Experts of a small language model.
Size: width 256, 45.4M parameters.
Below are experts of layer 7 (counted from 0) of a mixture-of-experts language model. Rows are named router (the router's row for the expert), up (a neuron's input weights, with its number) and show model dimensions 0-255. Each number is 50 + 10 x the weight over its row's rms, rounded and kept within 0 to 99.
Before each expert's rows: a language model's description of what the expert responds to; "comes after" lists some tokens at least twice as common just before its tokens as in all text. This comes from a sample of Wikipedia text that the model never trained on. Tokens count by the router's weight.

# expert 50
Description: Field labels after a bullet hyphen, such as Type:, Genre:, Order:, Label:, Website:, plus some pipes and word pieces like ind, ob.
comes after: "-", "\n", " ", "\"", " Architectural", ")"
router:59 46 33 37 35 43 52 46 54 43 42 44 33 67 63 58 36 41 38 45 35 59 48 60 45 68 59 48 59 44 64 37 59 28 63 41 62 45 47 42 50 65 57 63 48 49 33 60 45 45 47 65 41 41 55 56 56 45 46 66 53 40 56 53 37 43 54 42 31 42 55 38 63 57 62 50 42 64 46 53 48 70 58 50 55 53 59 41 37 46 48 63 53 62 52 39 48 50 66 62 62 57 52 40 61 41 44 40 45 53 36 51 46 32 47 53 38 62 40 49 50 52 50 63 46 41 33 53 37 54 38 55 70 47 50 43 42 55 56 30 37 52 61 50 70 53 51 35 46 39 40 51 50 52 64 39 39 29 47 35 55 33 59 46 62 29 50 36 35 43 62 51 58 48 51 55 40 69 41 33 44 50 50 71 49 49 49 59 59 46 62 49 29 58 53 44 62 25 45 35 33 44 39 51 47 51 31 52 39 38 61 47 49 40 41 44 45 49 58 55 57 66 57 51 45 78 72 43 53 59 47 50 47 55 48 52 43 62 73 52 59 68 45 49 45 57 61 49 54 63 48 57 61 50 45 56
up0:55 52 50 53 44 42 45 42 39 37 51 58 53 54 42 56 41 36 63 48 47 53 43 70 59 37 52 47 49 47 56 49 32 66 33 64 56 48 60 39 40 44 40 58 54 48 52 56 58 37 68 74 60 50 47 50 55 66 43 56 41 34 57 44 62 31 40 36 65 36 55 66 37 45 63 60 45 47 38 56 53 64 67 46 39 59 46 33 46 42 67 45 50 44 59 41 58 59 46 42 73 40 47 65 53 52 49 28 49 65 44 46 49 52 33 48 60 50 49 47 56 46 60 42 23 55 42 55 54 54 59 67 50 55 45 45 49 44 51 59 62 41 56 30 41 52 65 39 51 45 43 40 51 69 66 50 45 77 56 50 55 52 62 39 57 50 56 61 50 50 37 49 36 50 36 49 48 53 38 46 57 43 71 55 51 42 54 37 45 40 47 34 26 39 53 65 38 50 44 62 49 33 49 66 48 53 50 52 43 66 43 35 50 49 62 43 38 32 62 62 53 49 43 43 35 47 49 54 53 39 60 48 58 59 50 53 58 49 37 65 67 51 59 51 33 53 36 63 41 47 62 35 62 46 61 20
up1:46 53 52 61 54 54 58 64 47 56 37 54 53 55 55 45 31 50 38 55 40 52 49 53 62 30 56 56 70 47 39 47 56 63 48 52 42 59 38 52 56 58 37 36 51 46 40 36 54 83 37 69 49 55 53 55 55 55 51 37 42 50 55 67 60 58 34 58 47 53 59 53 43 54 59 73 51 36 47 58 48 37 63 44 56 47 53 51 56 55 34 66 46 39 57 43 62 49 49 60 53 57 54 44 36 66 42 53 46 59 50 61 39 59 67 60 30 51 36 59 39 35 67 41 33 54 43 46 68 49 30 47 40 49 58 42 58 52 61 50 55 56 51 65 43 51 52 48 54 28 34 49 57 64 41 53 35 32 38 25 56 57 64 64 41 55 37 53 51 61 54 33 43 55 48 51 46 45 60 56 49 56 57 51 54 62 52 46 51 41 36 76 41 46 54 63 43 64 40 34 43 26 51 55 53 28 46 43 38 47 45 44 45 47 62 55 56 35 60 46 31 60 43 51 54 67 39 52 66 50 50 48 48 45 45 51 44 37 47 64 55 47 65 51 75 39 50 61 60 45 62 43 39 70 62 56
up2:50 42 52 61 41 46 32 34 56 33 59 42 51 58 53 65 57 55 65 59 39 63 51 68 63 38 41 58 61 63 49 68 46 53 50 50 56 63 63 69 44 67 53 30 56 50 58 48 48 41 40 44 44 37 46 42 52 54 66 55 57 65 59 50 55 69 49 55 48 53 57 52 32 56 45 47 45 39 36 53 57 53 46 52 38 45 59 54 52 40 61 42 53 45 43 48 50 53 61 47 60 46 70 70 53 45 46 55 33 69 49 53 46 68 61 48 64 58 57 40 60 40 44 42 63 55 46 16 42 54 44 49 50 52 54 60 47 57 41 52 47 57 51 53 69 53 24 55 43 36 49 61 55 44 53 57 65 45 52 47 60 46 50 35 43 56 52 47 35 53 34 49 67 47 69 55 53 65 56 42 61 53 53 57 57 46 63 54 51 44 37 60 31 47 43 41 61 68 45 46 43 66 63 59 40 44 37 54 49 48 31 48 43 60 70 34 51 55 62 47 40 59 58 33 55 55 45 53 38 33 68 33 57 44 57 65 48 54 73 59 59 50 20 55 50 52 34 45 60 44 51 45 50 69 50 64
up3:35 41 51 52 55 62 43 62 41 32 62 39 42 67 48 59 45 44 71 76 62 59 53 47 53 50 44 68 34 41 59 67 48 65 54 42 61 63 52 40 50 57 67 57 59 51 48 69 46 67 41 58 58 35 51 62 60 41 59 40 59 40 65 49 65 52 63 52 63 62 49 49 43 63 54 38 57 54 68 51 56 47 64 40 63 46 49 40 40 53 38 55 48 54 50 52 82 57 50 44 45 53 63 43 48 55 41 65 51 62 59 51 61 62 53 47 36 52 48 39 39 25 49 60 58 58 68 53 39 62 40 54 51 44 56 46 73 62 35 58 51 43 41 56 48 45 38 36 59 53 54 22 56 41 55 54 50 51 57 47 60 38 49 46 63 53 47 44 63 45 49 53 45 57 58 76 49 40 41 46 58 48 58 34 45 59 59 50 49 55 45 57 54 58 51 52 47 48 44 48 31 25 37 54 59 40 44 49 63 44 49 68 37 53 63 53 69 54 42 60 43 64 29 68 44 55 45 54 68 56 49 58 60 56 48 66 60 48 64 63 44 42 49 34 42 56 53 51 56 55 49 60 58 54 66 43
up4:52 37 55 57 41 59 40 48 58 57 60 54 42 54 38 49 68 47 48 40 39 51 56 61 64 14 56 66 41 44 58 66 59 74 59 65 61 43 47 62 40 54 38 65 58 36 66 69 65 49 41 60 36 53 54 38 67 41 48 67 40 58 42 48 43 50 46 38 38 49 44 53 52 48 49 35 41 57 43 61 75 65 55 53 58 42 55 56 49 33 48 42 32 44 44 47 69 52 59 72 52 63 47 63 39 50 60 62 65 42 61 34 58 58 57 51 61 42 39 44 42 50 63 58 43 48 44 58 46 65 55 60 70 51 44 54 48 59 44 56 59 55 32 58 43 35 52 49 51 52 45 51 54 67 45 32 61 31 37 56 51 56 42 48 59 59 28 43 30 51 51 53 41 53 61 62 49 43 48 49 55 49 48 57 39 57 51 38 70 38 45 57 57 35 47 52 53 67 53 44 35 62 55 39 48 60 55 69 57 62 64 52 49 52 45 52 54 50 55 47 35 49 42 44 56 47 44 48 59 47 34 68 56 52 43 52 60 52 29 50 62 46 42 48 34 49 51 37 41 36 62 35 36 48 48 65
up5:37 47 58 53 47 68 62 52 59 68 58 62 54 53 73 58 50 51 40 53 53 48 36 56 65 36 49 49 41 50 63 51 42 60 59 33 54 34 55 50 53 37 46 56 45 64 67 49 33 46 52 48 47 46 38 68 60 54 30 39 45 57 49 71 40 43 63 46 52 52 61 45 43 41 59 44 59 52 54 63 68 62 59 42 49 53 58 36 37 48 70 39 46 45 47 39 38 53 64 61 42 58 41 42 55 43 55 55 52 58 45 71 72 59 54 57 35 50 49 53 53 39 44 41 61 47 50 50 33 50 50 51 43 44 40 40 54 40 41 82 53 57 50 60 41 58 43 55 59 56 41 60 58 38 45 49 62 57 40 45 75 40 42 54 40 32 40 42 51 31 61 40 44 61 41 43 58 46 58 45 45 51 52 49 63 49 39 62 61 60 50 57 58 57 54 50 81 59 46 47 50 50 60 44 40 61 42 58 36 42 59 38 47 42 55 43 55 57 58 48 52 63 39 36 61 47 47 15 62 36 58 39 41 53 40 54 57 46 42 61 51 49 73 59 42 35 52 32 26 38 55 38 59 50 55 45
up6:48 43 35 47 40 68 62 52 48 37 35 55 54 54 37 40 43 51 68 56 40 44 67 39 35 45 48 46 51 50 48 42 58 37 44 56 46 79 29 32 57 35 69 65 31 53 47 61 30 53 48 44 38 51 45 54 43 61 35 51 53 41 55 65 54 52 40 65 57 58 68 47 48 52 51 68 27 59 43 52 54 45 62 50 42 59 56 50 52 35 58 38 45 43 40 52 48 48 42 57 32 46 36 45 61 62 45 46 59 51 54 58 41 72 53 46 48 57 39 35 54 53 51 51 61 57 66 49 68 41 39 46 45 35 60 53 57 56 39 61 54 32 57 29 40 47 69 51 62 55 54 44 57 54 65 53 52 68 32 38 33 58 63 50 43 48 46 57 42 59 42 52 34 51 45 58 57 44 36 59 53 43 46 56 43 26 69 51 60 39 68 56 42 53 40 49 47 45 40 56 54 51 62 53 65 51 44 40 45 58 43 71 30 71 66 57 60 48 56 56 53 56 39 56 57 57 59 42 52 63 58 69 68 55 42 52 55 45 55 60 57 58 43 62 31 42 50 52 33 55 42 55 49 48 45 48
up7:59 43 40 42 55 68 67 58 45 47 40 47 53 53 45 44 54 62 34 65 34 40 37 38 45 47 56 47 52 55 55 53 45 55 37 37 56 35 48 41 38 52 41 54 64 65 37 32 44 39 51 59 48 67 48 52 50 40 54 40 47 40 55 63 52 49 42 59 44 50 33 38 60 48 62 42 46 47 44 58 34 41 29 48 56 52 71 62 55 47 67 44 52 71 45 48 56 60 45 45 51 20 48 52 44 53 72 63 57 52 40 43 70 46 48 57 48 53 54 42 58 51 58 44 62 66 55 52 51 39 43 45 59 52 58 59 48 60 38 56 48 34 73 59 49 52 37 60 52 52 50 53 61 42 70 65 65 57 51 44 70 43 48 38 60 48 54 49 47 56 50 57 56 56 47 62 61 36 38 64 59 59 44 37 39 53 35 55 63 59 65 70 52 38 44 69 39 54 51 58 38 44 20 44 46 46 47 65 44 77 61 57 58 52 61 45 42 66 30 44 57 58 62 57 45 51 42 46 40 60 56 67 43 48 40 49 34 50 41 52 63 57 46 26 57 45 48 46 52 55 24 56 45 47 57 38

# expert 61
Description: Number tokens inside table cells and data fields after a pipe or slash, such as climate temperatures, vote counts, percentages and coordinates.
comes after: " |", "|", " /", "°N", ":", " 1,"
router:44 65 46 54 52 61 48 60 47 51 37 41 36 61 54 47 57 56 52 40 63 40 40 52 49 47 69 62 63 54 57 45 39 51 55 53 46 55 62 48 39 39 57 47 57 56 55 38 51 46 44 60 48 48 55 51 59 76 68 38 56 60 50 45 55 50 58 59 78 69 54 36 60 51 47 47 46 63 48 50 64 56 63 43 53 17 67 29 53 42 41 50 59 60 47 39 35 42 38 55 41 59 55 43 52 53 56 58 60 46 41 49 50 39 32 45 53 42 45 46 57 46 43 54 51 47 61 40 52 58 52 52 52 56 45 71 51 59 65 51 55 36 50 45 57 30 42 62 41 54 39 50 60 66 31 43 47 52 61 51 44 43 39 42 40 39 42 48 55 49 31 57 66 83 45 57 38 43 45 62 64 44 54 32 42 41 34 53 40 62 50 63 56 45 37 42 56 58 68 49 60 54 55 33 49 42 48 37 36 53 40 53 30 46 65 42 30 54 63 44 40 52 34 47 62 45 48 49 25 37 57 42 50 52 41 41 42 29 43 41 60 41 48 58 51 65 29 40 62 45 50 74 51 38 57 56
up1:48 48 46 46 59 42 61 47 40 23 35 67 41 47 44 53 51 64 44 48 70 41 34 70 73 58 50 57 57 57 24 58 61 50 53 63 54 47 48 39 52 64 55 33 41 48 50 57 51 62 43 56 59 62 51 43 49 49 47 48 43 51 51 63 40 40 29 56 50 49 50 56 49 67 40 45 52 52 53 37 60 45 36 47 49 53 42 40 74 50 49 39 57 47 51 46 50 39 53 59 51 64 53 41 61 45 42 65 51 38 45 47 65 49 48 46 43 68 50 59 42 44 46 61 60 48 48 46 37 50 65 37 66 40 62 30 46 31 56 54 39 82 50 49 50 59 59 55 68 55 45 44 39 33 47 37 37 55 39 43 62 47 55 40 24 53 61 43 62 57 42 58 42 60 45 65 37 57 59 33 33 62 59 69 51 48 48 53 48 52 38 64 36 39 46 35 63 45 44 46 46 63 50 45 78 70 52 38 45 35 49 54 38 54 51 57 56 55 50 45 43 64 71 70 64 55 42 53 52 55 35 40 48 47 57 40 59 41 50 55 70 56 44 48 45 52 34 49 51 51 52 50 51 44 66 40
up2:49 58 51 31 47 41 50 47 44 50 62 48 36 43 42 48 35 71 37 70 43 52 49 47 72 53 37 41 53 46 38 59 46 57 61 46 38 54 45 41 40 56 56 52 53 67 52 54 52 52 41 46 41 50 53 48 54 53 32 55 45 41 49 49 41 66 53 39 38 62 59 48 71 46 32 38 58 41 66 49 28 63 79 60 53 44 57 52 53 59 53 51 36 37 65 57 57 57 54 37 56 48 72 30 66 32 55 44 50 60 63 45 58 54 53 46 42 47 58 62 58 61 46 71 63 50 46 54 41 53 52 43 46 53 41 34 52 42 53 59 42 60 58 59 43 56 43 41 47 46 37 31 37 48 33 54 35 52 51 46 47 40 53 29 55 46 51 39 44 43 61 46 59 45 50 63 56 38 58 29 31 45 38 36 56 44 42 41 40 46 33 24 66 53 41 67 69 33 60 49 47 65 52 36 37 65 39 42 48 50 52 66 36 48 56 53 50 55 51 47 51 59 41 60 38 47 52 44 51 54 44 66 57 60 50 40 61 61 50 47 40 36 36 55 56 61 53 57 33 63 43 58 48 37 43 26
up3:65 31 50 58 53 53 52 67 44 39 46 43 55 39 45 43 36 60 49 47 42 27 40 62 50 42 49 50 47 45 61 52 65 54 57 40 54 44 51 48 65 53 59 52 62 61 44 39 59 64 48 64 42 41 50 44 46 49 57 48 49 42 62 53 62 66 53 50 28 40 39 56 58 72 48 41 36 47 61 51 44 38 52 47 62 51 53 52 72 52 61 48 53 57 49 50 66 48 42 43 52 45 29 61 57 41 46 30 46 57 47 58 35 34 47 54 38 53 43 44 39 54 48 40 51 55 64 64 51 43 55 83 61 60 70 32 44 48 44 44 19 41 50 36 53 55 48 49 62 49 55 58 53 50 61 28 37 50 37 35 47 50 38 33 43 41 42 57 55 38 43 58 52 45 45 49 47 62 43 45 65 44 52 51 48 44 67 46 37 56 51 33 39 47 46 43 47 56 26 66 44 34 45 57 44 37 61 43 53 56 43 58 40 61 50 67 61 58 60 52 49 59 50 44 47 68 42 40 49 46 61 56 42 62 67 42 61 65 36 71 55 54 51 50 53 44 38 40 49 75 48 55 78 34 43 41
up4:56 66 39 52 49 53 65 53 43 46 41 45 74 40 63 51 59 36 43 57 69 54 57 47 45 45 52 34 59 68 48 56 38 54 50 37 55 68 56 48 48 37 49 39 28 50 37 57 40 50 48 66 47 45 60 45 52 34 53 71 61 58 57 43 68 55 38 49 53 44 61 50 52 55 62 58 55 46 43 49 49 43 38 66 53 70 45 48 32 61 45 57 55 47 53 62 64 60 59 52 41 48 39 49 45 74 66 54 66 34 42 61 44 40 60 54 40 39 58 60 34 49 55 39 44 63 52 49 54 48 39 56 50 37 64 59 53 63 37 35 36 64 67 52 50 46 57 59 52 52 59 49 51 32 55 56 54 60 47 41 50 49 56 61 61 58 37 37 33 42 67 50 59 59 50 44 67 53 50 47 49 44 61 56 51 65 50 51 51 61 61 26 52 58 40 48 40 34 42 52 57 42 56 51 43 54 33 43 44 34 49 45 58 48 40 35 48 53 46 41 33 65 58 32 38 45 47 49 82 44 54 52 61 51 43 44 55 57 45 28 68 45 58 40 56 32 66 43 65 57 66 25 44 51 44 64
up5:51 60 55 82 56 49 47 44 40 59 52 54 57 32 44 25 51 54 58 43 43 62 48 64 55 63 53 54 43 61 39 61 39 53 46 56 45 43 40 44 54 54 35 54 44 44 66 49 64 46 60 53 50 54 40 33 48 59 50 39 60 50 40 57 41 47 48 43 54 45 57 55 66 56 39 60 64 57 50 46 47 56 52 36 55 49 46 63 60 34 69 44 56 46 48 77 48 58 59 61 69 46 37 40 60 36 35 58 49 61 54 54 43 50 46 62 62 52 37 46 45 80 49 50 40 41 68 45 50 45 39 71 47 65 49 32 44 38 53 75 61 41 61 46 28 53 40 49 38 55 33 37 47 59 45 60 47 41 33 55 50 44 57 61 57 37 48 62 41 44 60 49 52 58 37 24 50 66 47 37 48 54 49 69 50 44 61 45 58 51 34 53 66 46 50 53 39 28 31 61 54 49 48 49 70 48 50 58 48 56 60 36 69 50 39 58 33 49 45 37 60 60 35 40 52 51 38 50 45 61 50 57 48 74 54 60 38 52 59 45 45 59 66 57 40 57 58 56 55 58 52 47 52 51 55 48
up6:42 47 53 49 53 57 43 60 48 56 42 46 51 56 31 62 34 58 54 52 35 66 62 62 65 55 36 44 45 38 53 52 43 43 76 63 64 61 48 51 66 43 48 64 57 54 45 71 55 49 51 55 52 50 53 33 62 44 53 61 46 58 40 45 55 47 59 22 44 60 40 41 60 52 65 39 52 50 51 60 39 56 63 54 60 46 43 45 69 60 56 48 72 53 68 59 44 51 56 43 47 62 48 59 66 53 45 82 51 64 49 53 60 49 64 51 47 47 52 38 54 37 39 43 48 51 55 40 52 59 68 35 57 42 48 42 56 44 56 58 40 67 56 41 46 39 56 47 62 55 33 55 39 45 52 46 45 42 72 49 39 51 47 37 40 69 55 44 41 68 37 48 55 55 59 15 48 54 40 40 65 45 52 48 39 58 61 53 38 73 61 37 49 57 55 34 46 42 42 58 43 28 58 39 41 48 35 45 48 56 43 56 37 28 50 48 54 37 52 59 49 67 61 41 51 49 67 44 46 41 55 58 46 56 61 52 53 55 44 43 36 26 51 53 69 50 51 42 31 50 48 58 57 55 53 58
up7:48 58 41 59 67 45 41 45 50 58 44 45 44 54 46 48 62 37 64 48 45 43 57 41 62 56 59 52 44 57 56 61 58 50 36 33 47 46 57 64 71 48 41 43 57 38 37 56 45 56 19 53 49 48 57 35 49 43 43 63 37 59 46 52 41 73 54 64 31 46 49 49 45 53 35 52 53 56 61 56 56 55 51 59 55 41 68 54 50 61 48 52 46 44 40 50 55 42 44 53 34 50 35 60 37 47 47 59 50 28 58 47 65 75 50 51 40 58 48 66 63 64 60 33 58 48 64 41 51 49 16 43 57 65 32 54 72 57 56 26 56 57 45 57 60 47 46 53 32 60 61 55 39 34 30 36 44 53 46 40 54 62 61 37 52 31 59 57 56 49 46 40 58 56 59 57 36 52 34 51 44 52 42 46 44 50 55 40 71 54 37 61 59 40 47 38 51 33 55 48 44 34 43 52 53 51 49 59 56 34 56 42 61 60 54 50 62 57 45 56 61 47 55 52 44 50 68 55 61 49 67 57 66 69 57 53 35 48 43 39 71 54 70 55 65 45 50 44 61 60 50 47 60 42 39 47
up8:59 33 43 53 52 50 46 52 46 37 21 55 58 33 40 40 45 41 44 59 49 58 75 55 47 38 59 38 50 48 61 56 27 62 48 47 35 55 45 29 50 18 56 50 63 49 32 40 64 49 53 56 47 46 35 44 47 51 40 53 44 42 52 47 46 46 47 49 59 53 49 48 54 61 50 42 32 58 56 33 57 35 33 60 40 56 49 50 53 59 37 41 39 63 61 39 57 50 56 50 59 36 65 42 51 43 60 46 57 59 54 59 46 58 34 51 46 61 47 54 57 50 47 61 47 56 46 59 58 51 38 32 67 56 54 44 52 46 58 38 51 46 41 56 40 60 56 43 60 55 50 53 62 48 39 41 44 50 68 49 64 44 52 54 55 40 49 60 54 57 31 49 45 36 46 45 41 57 48 57 46 67 42 67 65 54 56 29 65 55 56 43 49 48 41 59 58 25 37 45 37 26 37 46 60 47 41 49 47 55 27 57 61 54 66 38 33 36 42 59 56 55 39 61 66 47 38 47 41 42 58 63 46 54 59 64 50 47 58 38 51 56 46 55 42 46 63 53 58 59 51 29 37 33 27 73

# expert 32
Description: Line-initial hyphens starting infobox or list entries such as Released:, Genre:, Born:, plus section headers like ==See also==.
comes after: "\n", "-", "Member", " Place", " University", " information"
router:45 42 48 45 37 35 50 46 59 48 42 25 37 54 55 57 42 61 58 61 59 44 51 41 30 53 50 42 55 50 58 31 45 58 67 52 37 43 46 64 55 58 62 48 45 61 59 69 55 55 72 65 47 49 46 47 45 39 75 48 42 38 40 49 42 35 50 51 41 39 57 50 54 76 48 42 39 50 50 48 56 65 54 38 41 46 39 31 30 54 42 43 51 49 61 31 54 47 37 55 64 43 46 52 38 51 50 52 66 62 59 44 51 37 45 61 51 63 56 41 45 50 36 46 38 41 39 67 37 69 50 67 37 62 49 58 45 61 39 35 43 35 54 61 62 44 59 63 44 38 64 60 36 67 62 40 52 41 69 49 50 46 52 37 60 43 52 44 57 46 39 55 34 59 58 44 51 78 60 43 69 54 50 61 56 43 64 51 51 42 39 47 53 57 47 60 47 51 44 46 33 57 38 54 44 38 52 60 32 60 46 59 40 55 47 45 55 44 56 28 64 58 62 54 47 53 56 59 57 54 44 48 43 49 35 46 46 60 68 54 30 65 46 56 32 50 48 53 34 47 66 44 34 42 64 57
up0:33 55 50 58 65 39 40 36 40 47 29 71 65 64 54 43 56 57 53 43 49 34 51 37 50 55 23 70 52 51 31 41 51 42 43 44 33 52 35 62 66 28 42 51 53 48 44 50 54 55 48 53 57 41 48 56 50 25 30 50 60 33 53 42 52 46 39 42 45 49 65 57 50 41 42 39 52 54 51 48 46 74 45 56 63 40 51 52 51 56 61 36 57 52 57 56 55 49 39 36 40 47 38 51 60 57 66 39 55 47 49 53 69 50 54 55 48 55 64 53 48 59 45 49 69 55 65 57 73 52 65 66 53 42 57 48 46 52 57 49 64 38 32 43 45 43 69 52 33 58 58 43 52 55 60 46 58 59 51 47 58 53 41 43 57 50 56 48 44 65 68 39 46 49 49 40 41 32 52 47 47 30 56 53 49 62 32 59 56 54 56 34 47 30 35 68 64 49 64 38 37 69 37 47 47 40 60 45 39 42 67 47 50 62 68 41 51 61 43 51 33 39 46 59 41 57 48 48 63 49 64 52 58 52 51 43 32 44 38 39 52 67 44 58 56 42 37 59 62 49 58 55 50 60 47 36
up1:55 45 52 28 48 47 36 51 59 53 54 56 54 51 61 53 26 50 53 53 58 59 56 63 61 55 64 54 47 62 60 24 37 50 61 54 41 62 40 50 60 50 51 51 28 54 67 49 45 56 50 46 57 45 49 43 66 55 59 45 44 45 59 38 61 42 48 54 66 39 42 53 38 61 50 44 51 56 49 58 68 38 55 65 50 43 35 45 87 53 33 51 61 57 51 49 53 38 48 49 55 43 51 51 48 47 45 56 51 55 48 64 55 57 43 49 59 50 48 43 75 59 55 44 26 61 49 65 53 53 41 53 43 55 40 54 55 47 72 56 80 47 57 64 56 56 53 63 40 53 58 44 67 59 52 35 44 25 30 50 61 48 63 59 55 51 73 39 49 52 51 44 50 51 53 52 45 68 50 67 42 47 56 46 61 52 44 45 44 61 52 54 79 45 53 49 38 62 46 49 44 59 62 46 61 54 33 50 32 67 45 28 36 52 60 46 41 55 76 60 47 43 78 46 50 54 50 58 42 40 50 49 61 60 50 48 69 68 41 51 47 44 62 52 61 39 40 52 48 43 49 62 64 47 47 56
up2:46 38 34 41 56 60 23 46 40 58 62 60 45 51 60 53 46 56 59 42 40 47 67 46 63 50 35 58 51 59 45 50 66 53 58 47 28 45 24 45 52 57 52 62 36 49 63 53 48 44 45 47 67 67 43 52 46 54 47 57 37 57 42 64 48 39 42 58 35 67 47 46 27 36 43 62 44 49 39 48 49 46 65 46 45 61 52 35 46 43 52 57 52 65 38 51 45 32 61 40 46 60 39 32 42 44 50 45 64 65 36 62 46 60 49 60 43 29 50 54 65 48 53 51 57 43 49 53 51 43 61 61 39 53 35 44 47 69 55 61 58 57 59 51 56 50 47 56 61 50 82 45 50 59 42 45 53 57 46 50 56 79 53 38 55 55 47 42 51 47 56 64 35 47 47 45 41 42 54 72 42 64 44 45 51 54 61 45 52 52 42 59 60 58 47 60 41 51 45 35 68 50 57 63 40 43 48 47 43 54 59 58 49 67 54 27 47 56 37 54 21 67 57 57 39 43 47 54 48 35 53 51 55 52 49 51 50 50 52 58 53 43 85 42 37 63 41 52 53 44 59 64 68 72 52 38
up3:36 43 66 63 43 61 54 50 41 38 54 37 51 47 41 44 60 25 31 39 52 49 52 51 41 48 52 42 33 33 52 40 33 47 55 48 59 65 64 40 69 40 58 54 38 50 45 55 41 54 53 42 53 52 59 48 38 52 45 53 42 49 48 48 54 52 62 59 45 42 62 39 32 47 53 40 49 57 64 45 67 53 59 58 69 42 44 50 53 69 44 54 40 36 50 55 38 61 41 32 69 54 50 60 56 48 58 56 42 51 60 60 48 54 39 55 59 70 64 64 37 45 43 59 42 57 49 72 54 52 43 53 54 58 61 47 52 46 49 47 60 44 51 51 58 64 24 45 52 52 45 29 56 49 70 65 25 63 33 63 51 58 58 37 39 42 32 61 61 43 62 70 49 60 38 42 51 42 64 63 44 34 51 42 42 58 33 51 52 49 47 67 61 53 55 57 73 66 37 64 40 51 43 66 52 57 56 46 41 51 39 50 42 49 64 57 40 49 52 48 46 48 61 42 40 45 51 48 55 45 51 60 44 68 47 47 67 52 38 53 33 74 47 51 47 62 54 50 35 50 63 74 59 41 53 66
up4:73 60 50 64 59 77 39 37 52 44 62 63 53 37 48 49 73 44 48 52 55 51 36 44 59 50 64 54 60 52 53 49 59 60 49 53 70 41 43 44 44 65 45 52 39 46 63 37 54 46 53 44 52 43 55 49 42 52 51 54 61 42 57 58 44 63 42 47 46 45 63 45 57 71 47 48 47 60 50 52 25 59 62 47 58 52 57 54 44 34 45 32 63 65 43 54 49 59 55 43 41 57 51 52 46 49 32 34 41 60 61 48 52 50 63 34 38 46 59 51 50 60 55 62 70 45 57 55 50 69 54 38 54 48 58 36 45 64 59 43 46 41 35 26 73 51 46 50 46 71 44 52 53 51 59 41 32 44 43 52 50 41 46 46 31 53 32 50 49 46 51 44 59 66 35 61 54 54 26 61 69 55 34 41 58 45 51 56 57 51 62 42 47 46 48 45 66 45 41 41 60 35 59 43 44 38 63 40 49 31 55 37 34 57 42 41 43 41 49 52 47 49 50 48 52 46 52 51 60 51 74 55 63 56 63 41 40 47 40 48 51 76 71 53 52 59 59 43 36 35 55 27 36 39 34 60
up5:50 57 61 51 54 41 43 41 59 40 35 49 46 53 64 64 37 61 46 34 56 46 46 64 48 56 49 50 44 52 39 59 42 58 47 43 30 57 63 34 51 41 73 48 44 46 55 60 47 68 54 51 48 50 32 48 54 41 51 51 43 59 57 47 37 51 41 34 42 57 43 40 37 49 51 47 45 48 44 48 65 52 43 52 54 58 48 50 57 62 41 39 60 55 56 32 37 60 53 37 57 53 54 55 62 61 44 47 39 37 62 58 53 47 53 49 39 39 65 45 53 57 53 51 44 54 63 37 63 61 36 42 60 62 59 59 52 39 27 66 37 79 59 30 50 47 31 59 56 39 48 54 63 65 40 30 67 50 43 68 56 48 65 32 58 30 49 53 56 23 33 60 46 61 57 47 66 34 48 61 55 46 65 42 53 47 44 53 58 34 35 46 57 57 40 63 45 47 45 62 45 52 44 52 63 51 71 21 53 50 67 48 48 50 36 39 45 57 52 40 49 54 56 62 44 29 36 53 58 36 43 48 62 56 59 36 57 66 31 57 51 58 68 52 56 34 52 55 53 41 57 45 63 47 49 53
up6:51 51 42 42 48 61 42 59 48 58 48 43 58 45 44 41 66 54 53 44 38 59 46 51 47 50 49 43 51 29 69 72 61 64 58 44 41 64 34 57 49 50 43 47 47 45 38 46 53 47 43 69 34 58 54 46 43 45 42 51 43 46 46 51 27 41 38 56 54 50 31 70 36 69 47 48 60 32 54 45 75 49 55 42 56 57 58 49 68 37 66 33 44 55 54 42 39 38 72 53 53 48 42 42 56 58 48 52 53 33 57 62 41 63 60 50 53 38 44 62 39 47 46 49 45 60 61 48 46 51 36 61 62 48 53 51 66 27 58 52 37 51 65 48 63 46 59 56 59 56 61 58 37 61 55 35 53 43 48 54 46 40 48 58 66 70 38 36 66 33 47 66 48 41 48 44 53 65 44 54 50 52 54 46 54 64 49 47 57 48 50 50 61 46 60 23 54 33 69 53 31 65 59 44 48 40 57 54 71 47 32 62 42 55 58 40 51 55 52 69 57 54 54 62 43 73 40 59 49 57 52 52 53 42 44 46 42 53 48 43 33 49 46 33 60 57 39 57 58 44 51 47 64 61 52 83
up7:40 40 40 48 53 62 42 63 38 62 56 27 58 49 52 50 64 56 57 57 42 50 52 69 50 62 47 54 48 52 67 72 63 55 49 45 53 38 57 50 43 62 57 29 34 51 40 55 51 33 51 45 42 64 43 49 40 78 38 54 58 47 47 53 20 47 56 59 41 46 54 52 59 40 40 51 49 59 47 62 35 32 47 57 29 30 38 46 51 48 29 46 55 66 62 66 43 48 43 41 41 39 49 47 50 44 68 67 61 65 50 66 57 48 35 56 53 45 63 49 42 41 51 62 41 52 66 51 30 40 60 52 69 67 62 45 69 56 43 60 62 62 46 66 31 50 65 56 42 44 60 35 59 45 64 41 48 60 66 63 37 47 52 46 56 54 42 44 65 51 45 46 54 56 38 55 57 57 55 53 50 41 57 49 46 57 55 61 54 54 65 44 44 49 37 56 66 46 50 43 61 62 40 56 47 55 59 56 50 54 44 71 44 39 48 40 56 45 46 55 64 41 47 58 36 44 64 43 48 45 45 47 56 51 70 43 48 48 40 52 76 39 47 51 36 64 74 52 48 43 51 49 54 62 63 61